config = dict(
    n_layer=13,
    d_model=160,
    n_experts=64,
    experts_per_token=2,
    d_expert=224,
    d_shared_expert=0,
    activation='swiglu',
    moe_layers=[1, 3, 5, 7, 9, 11],
    router_score='softmax',
    normalize_top_k=True,
    routed_scale=1.0,
    balance_loss=0.000485,
    balance_bias=True,
    router_bias=True,
    init_std_router=0.0089,
    lr_router=0.000727,
    vocab_size=8192,
    norm='rmsnorm',
    norm_eps=1e-06,
    tie_embeddings=False,
    optimizer='adamw',
    lr=0.00362,
    beta1=0.9,
    beta2=0.95,
    batch_tokens=65536,
    seq_len=512,
    train_tokens=240900000,
    steps=3676,
    dataset='wikipedia_en',
)
Below are experts of layer 3 (counted from 0) of a mixture-of-experts language model. Rows are named router (the router's row for the expert), gate (a neuron's input weights, with its number), up (a neuron's input weights, with its number) and show model dimensions 0-159. Each number is 500 + 40 x the weight over its row's rms, rounded and kept within 0 to 999. Numbers have three digits each.
After each expert's rows: a language model's description of what the expert responds to. This comes from a sample of Wikipedia text that the model never trained on.

# expert 52
router:448460442481605477534482519512482554515436518562470543564484520549542588562450540460429551497498481513493468532507522410549518523452488443531489492485524546553530455490416522424507476494431513537548459457518517510490466420470566565537491516445486491514518583514494534556541456436472491515510500545500534510482553507507410542501464487568505486515463395493480492515459515485506454482515510465428543507484515500448413525471505489547438438482507508557490563528506479554511512453509490
gate0:506527532529511516426450537511490513430456456450460485464548479454503461579541587555478476479481527468483504472505511516531473547519513515524440490414545479478482508510462469508513507469465578417543481425524509486454486486461511497577490470457557482544596491538498490493513556574532500465503538469518501521516522562526575543485559485434469533485502606537522560496509425480563464505417471529445509513476560448484516493523561516523440543525518468551564485560456514537533520539544581
up0:462487449445535500451529494394472490506490439591486457450531433457529501551561512519445466494523490503555538517548456565563579456480478468459556488479577508474526485494480491480541486444489427532523538541498424498500510526432465525511467496524559469491475472457492564533532545394552514511497503452506540547569578503446456551509539444503503508586475479559512541481541479563511491488514470518520477491552462483541558595507472540507488450423469527533497490513444513487515568507501530
Possessives and capitals. Possessive 's, possessive pronouns His, Its, Their, sentence-initial The, and pieces like st in Chestnut.

# expert 37
router:539550504524477496453531508528469548548541461495504421473496541514484418472480551510510442514493535517414559447496521456471433546482501484532495483487546522488516489491504543453455458529509484447507502492474517564495498598436438427558409501450510547468487528452487475517496479534576473505575507470511471459492452495391467455446576476523593582505474563479508515446484406521550527488546480540566486506516493538496432527515529495569513498503473502546454524525463417466535472508511460
gate0:451570445527519480438483431500439518528542568559553509484492493476468506456493465577462498480526522536502510463443498489478528490531479553531519575554486502511627444498489516468615473543525472467481506477494495512500425555505485569438500538479437485569519452518457540544518521545541515492466498444546433507498486494502503498533497484494555572478545496516520462500540616478575443447534529533462579513446469490512542560456478502496459492494461514462512460475451547536574433497480527
up0:488495471511519441461491454501457505436472471456503581502432483491518455438492534505517557455520537609559498466480518460458507571514492513468601568516566510438546501462475480502525520472508490428471552471531507531449468510532474542480428549456499568449503499549507476449468535482455514443570493532481433556488503542472459474505483550543450430457560477496545422532477537563565519492489461475522448443496495538476558533548467549521536510494580465459493518558429494488442536499542497
Table and list punctuation. Semicolons, colons, digits and pipes inside tables, score lists and heading markup, such as "Pre;", "AAS 9;", "EF0".

# expert 28
router:515506473504593424456413502435570491513500474516450506434563459452523474467468547431445492536478542488557539527496456522523464568548480480452494526494488545478515474462496480473488529512516497428515517494485436471449515446538498532456506479525471415526556534503476446490460479558512547525532491513549495549553437501548501493498504547408568516465547427510489504475568551506436496535535510458488503522486513508496570525556453498395398526477439477499504454462503433551552508565481488
gate0:522527453547540473461485571453489497541520488432474532444538455544541539457447481473518543533467516515520490499492492451497441603530461434569451483456530495562509482461512420522543502450538482512543523478454527478509526542485448466570512486484474562482522529511498567473532522548432504478416574483524547559453454472536500458525568473507503495476448525443461469596532571503508536486527453521489499491489563510449457435572442544517457548487527413467545503544488472441453556475482528
up0:475524475487472405548494535509449486526494420438473565482509442468498473498548451491504531521543567500527485508449454487476500588531439443572474508458500480461524522493512565505540463541505551538466454507547573457501544539458492438522486532440459579450446505504586528512527494552514495443494494499461511506488426502552418537496494485411508479519508447458516570477504452507519449501557520526453499497509512533540511521569495511466529540576517476386530486499544486421452450440501442
Numeric table cells. Pipes and digits inside numeric tables of votes, percentages and stats, plus middle word pieces like exc(ess), dep(th), ce(met)ery.

# expert 14
router:446497511576507483423525543430466471476500480485462429477609578458515497490470472425474452489504493498535506468492472514467466541443499440464534489445534545539506610483514510514504460505526535493539499499485494429443571474463453485475479471561510531427515541594476478467497525456479509413460518532517505444487410548509503472482510511409454528464513506512460518529499504528494533525465536438515416505448577453496517462483535477490489439547510512435511410508509478483524501445507408
gate0:488460448490597545440495475490460484528521431469512531610425496522431488464454536456448512444512480461442551514522497556611502534506511512462521548543464539457524475468504468454553524478498470476462531465483547513474483508490422504569495514476386497534462513469528512474534443485476564525525516504515476513555513477494476449511443485522517450559523500514542489530485470553469436504496580455504563457526552474521545536454533546485571506472491509535414536483499401477482550465532565
up0:475497513498501484460542487500437475568450437478479521504476587564518449432488543480563478590474497513542518509488443500476503547544562534499539568506530600486510438482467512481506410496477480519542552538498514492440446538454449486522469558502453526498515560459465492528529439566483504510522513585486419433485531473455509602526514438428497499501555483539536548460503494449476505474473499505458454485414517492447571566493529452520503511527509445490478488416483499529558450506522455
Mid-word fragments, coordinates. Middle fragments of long or foreign words (Balas·ub·rahmanyam, cycl·op·legic, app·erception), and degree, minute and colon marks in coordinates and infobox fields.

# expert 54
router:480562488483463489487515474565449476527510527519529477432440529575559464467430449544481504541476471502437453511551490482485473481561488503541457532514489477521526513568461522511497512503516575505489484520439514579479548532511571492499469513546480515547424545501519488399516468424533601579527483506519562481515538466556558457517553536478480435565553508517489478503483488511531461535514499528571441480505498571486547552552438528543481470564508556510524579558545503583512464476474555
gate2:510525516475497571453499439456489546506484514500529519477496580479522524449533534529538454402519523494498499491554470499566553474520534536470552502479472468544483439547471426488521486533519522457498490456496435531475466528504519481525515556518502538508501576550552610468531479586432507479517517421456511435538538468511520461518519489527487463420481561457450555479510509496529467455463531512535504500532459574471492533415493627449506510510489524462435437531436544499529428572466533
up2:437543533523515506524519485504488466535526457478488520566401470481489461455583475519611525501481465529547543546469524480519551607518477597534539529503563536508583494498437586536508488491600539515505493457536526490499473542489549522583529520480475475549531533474542528510519488475538492509512522520514412491557544475534509538571526444428510492494494512470550441515478555524432542501497473510483552528504544537477587491533462563462462524497464538459447501525455460562525497481441515
Opening quotes, line breaks. Line breaks and paragraph breaks after sentences or table rows, plus opening quotation marks, brackets and parentheses starting quoted speech.